Below are experts of layer 3 (counted from 0) of a mixture-of-experts language model. Rows are named router (the router's row for the expert), up (a neuron's input weights, with its number) and show model dimensions 256-383. Each number is 128 + 32 x the weight over its row's rms, rounded and kept within 0 to 255. Numbers have three digits each.
After each expert's rows: "mostly gets" lists some tokens that are sent to it at least half of the time. This comes from a sample of Wikipedia text that the model never trained on.

# expert 7
router:174132098132099149143163094094097128119105143117181111080133136174112051146205110115167123110142135099112153153106139190125079158067153118105134125113164142124162144152069163121078133099188161140135160121165142127144121147144149135096170145124068096160145106184013129142126145124077185117180123158054111088133119114114102162148147108125141157117146120130147125080120076151119196168145
up0:094119115157153133077142114110104077200160097122087191134133098134167092082114133100136089079096084127101112154187129118093180091088076122141145158077140123148154159151168116093041129097152139076100106128089156151108107084152145147088141105082091143153174119145222147149102155150127141138171127132102130093147111126115158154133061144118115148120149107156114056112149075131148142100138
mostly gets: " of", "ely", " among", " most", " March", " about"

# expert 1
router:130096116139155105098113227127190146110175113149106119072108157136140086126125177181134099147133070150148162138099151150111206090098080152093131167105099137105113103099110175145156180110072166085120092151123151152134118144068124135121113116113131211064116153077171120107105170095175093125116090123156153092126152076149115138129147147187106102148142150106114137166102141186113118170125
up0:123115120136154117106127180094145119105173090145201159153142119084111182144169072142132105112136090118103066093114125122080154129130069168147162131168119135152129109098112096109107181151094088087094123136160161116173144143086069123154105095137123143095152164115146122123084128113174117089165085072097183117146125136106143162109149127122090108096079141123095085179164170123145125133148
mostly gets: " This", " song", " species", "idae", " model", " guitar"

# expert 4
router:119200148134153103143134044178157157137132144120098122179119137128131181131096142097127128129095173152150088141183134131104128150158148147172116170135105087161116107140153111167166120136119083109149116105113138118162131093124110132129182114133212087081123152148185124130126096162131111119147116123172102196116131200117182084121114126074112109157083108083110101079194079147145132133068
up0:112123109082089140219146173158177168131113077133135101193139128118160088107147105163090097123133116092212191087143153107173077141155137147167124158107145154126075107171106119191134205155125086149094109163131176143119150123077072120089217164154132113136129106114123062104116169152076181072129137144131043123125118137089212078137152076127116078077110095100130129131122069115149108100104
mostly gets: " not", " but", " one", " more", "ly", " most"

# expert 12
router:156138120120135125107149099142103116121122147164152100164095070143071141114115145107105093142103120112113164142104102118066093149228119129146125096117111092114136138173121158137112113113146086145145165132073128167128144188114123126116162119140107130125086059215172159125127209088120140123088106168092124102171135085113112070088106151127133130101148122137113098151160105147158187111088
up0:146116122115125109153172120151070066158125119108158124160135118086199138144130106096121093147108134118106125163147088061126121110138079150169125135119141145118149135109139106155134110092125152139116073113116152103153119155171143164161151152118167102163130146129095177110106104084173085100105112173132145110125116099066099167119096132161144136205103067064083151158190068164185161105128
mostly gets: " in", " In", "In", " S", " s", " are"

# expert 5
router:104064130129155193076125165078140078118158152107106181068165127065097104135136167129137159160148166102118096109125099103081115078107087147122117062140175097100106138108105083135138120141111145135104122149124142133114132217082130111137125135150150158172084104079133105132124190104136127138056129127203139146124145130109111115095112158124101120132160125091122153183103186125122141125198
up0:152107079134163135093111123107114111151139078203159215076101128138101122167129149183087206100188096121109163165118132135156133133133131153131137061120125091077024169070106118068117136074124172113136154117123116058089140133047130159120139132073101131155127202080097127136086098157084111133101145070177161142066122139133157133155141113133118108164149051116123111102212158109155176145158
mostly gets: "′", " November", "°N", "″N", " However", " March"

# expert 6
router:123125139132130081112102203161092158127100083145144102175112112152142145124071064170113114114121043145150165122102140130155175108190135127121122135126083156111118139115151149108100134131091146126127122136088114145103144095158130127160051096112119182078153127070179161090130110129176095149164121115095149073157139040153110150127132160189139140114144144179128142160096185116126074092135
up0:129131152137141112142099172182153163172107035097100156154177154102132158121104066147140072049164100060123133097132156069126108067127161089172091178139140173091099073152126138124160083132169137129132111169146160088121168164072135150155111090136146143100153135097156137100105085164122138111066123108135130135125101113101153139191113061014136108135110093118113144144097117129089149134194
mostly gets: ")", "′", " un", "]", " not", " there"

# expert 10
router:121094114121183163074125137147098107136146121095122146120138218100127177126148096130086078109102031102108144133083153155138124103111123173098106130060126083102081150103157148101162129130141131138121188112132163186142137156159136122144079110119152108100110072129088113112100224103172108140081127162169137185146148124169137143097160136148103089142171129116119134176136189129141163156134
up0:112120105144121114123097151078133126149160116156145162150200107069111129163160152094108112133086145104134064170119068158129095115062164141129160125100153059209178174120123074120140115049129141083158175070122107173072133101100116128166132127064145113182108171090091069068060165114091044170124126181106109082136089164135163145068152176135137140107099114103136117123164118133170137153117
mostly gets: " the", " The", "The", " New", " American", " World"

# expert 9
router:121060088141120101163142112147105112093109155097101068170122119085102155118129128105112156161128123132175123107156113089092100127124124073165140112178123123151180130106150106139122136138051074110131124120159126103149145127100116135137103137124065068190195140100123144111127085147119166120167120099036119151128128123121137110129117095177162092134100129118140134089092063137115110093147
up0:110108124103115158153165150160123103127150131105101090166153180145108067162103064180176120113152125166140163121165120149120081124120133132181143122125117086173125131164139132080092093127101098131176089104124133145167158140106048137104139100131131178128128111139076111100095088122148113074153180057049132085097088076105135104136119080147087144132146129132190162124124142204133120158129
mostly gets: ",", " –", "\",", " -", " f", "',"

# expert 8
router:116211133146105109088143137141083144118135098174139151073124097146165140107114096139174142075144177164122144138159163121144200149160137071142130145115072146116096125141076154083141066093114091137130079158099109121104060057105173186168242151156135141106107109135126107168133126138128108109071089106157134089127134136114104146138115131107106155085159138171080112167158173113121119111151
up0:148189049139149122115118117057167143126090068163146142164100075125113064106080129110151196079063158071191148130115081143135109100148102075133170095186116094147168111145173153132096095166129155113162140092192115135168115147160132076146154165123162106147153117139134153084201137138155085121078135123153116099111093138104172152070170088105170100137072122108159124170189079095098154091083
mostly gets: " can", "ist", "ier", "to", "ton", " may"

# expert 0
router:148072085135079146128088093140137132120154117153133180135150119173128115108146113142128125138155190126109173110139123048111168125104114104146133101101181107144153136123160097137062158143159199160093128129073112118172156095101147143131149122141142050200118170189131159131106059157076122134146139168055170168132126135106121121123148118099128108142050126169099077123154100023117118157110
up0:138102121165127135140184148111132139171120142138152101171089152139120150099146156111118154130082126148115086128136126119120097143141093079082159159096120155184139132175126100123082101155126147118132041100196111097154152160114136167102080081137180130156111131142166132138142140095170122134107127148075129132080096170117126116193135100082125113126108130164094181108125136068121079169155
mostly gets: " song", " director", " David", " Don", " wrote", " music"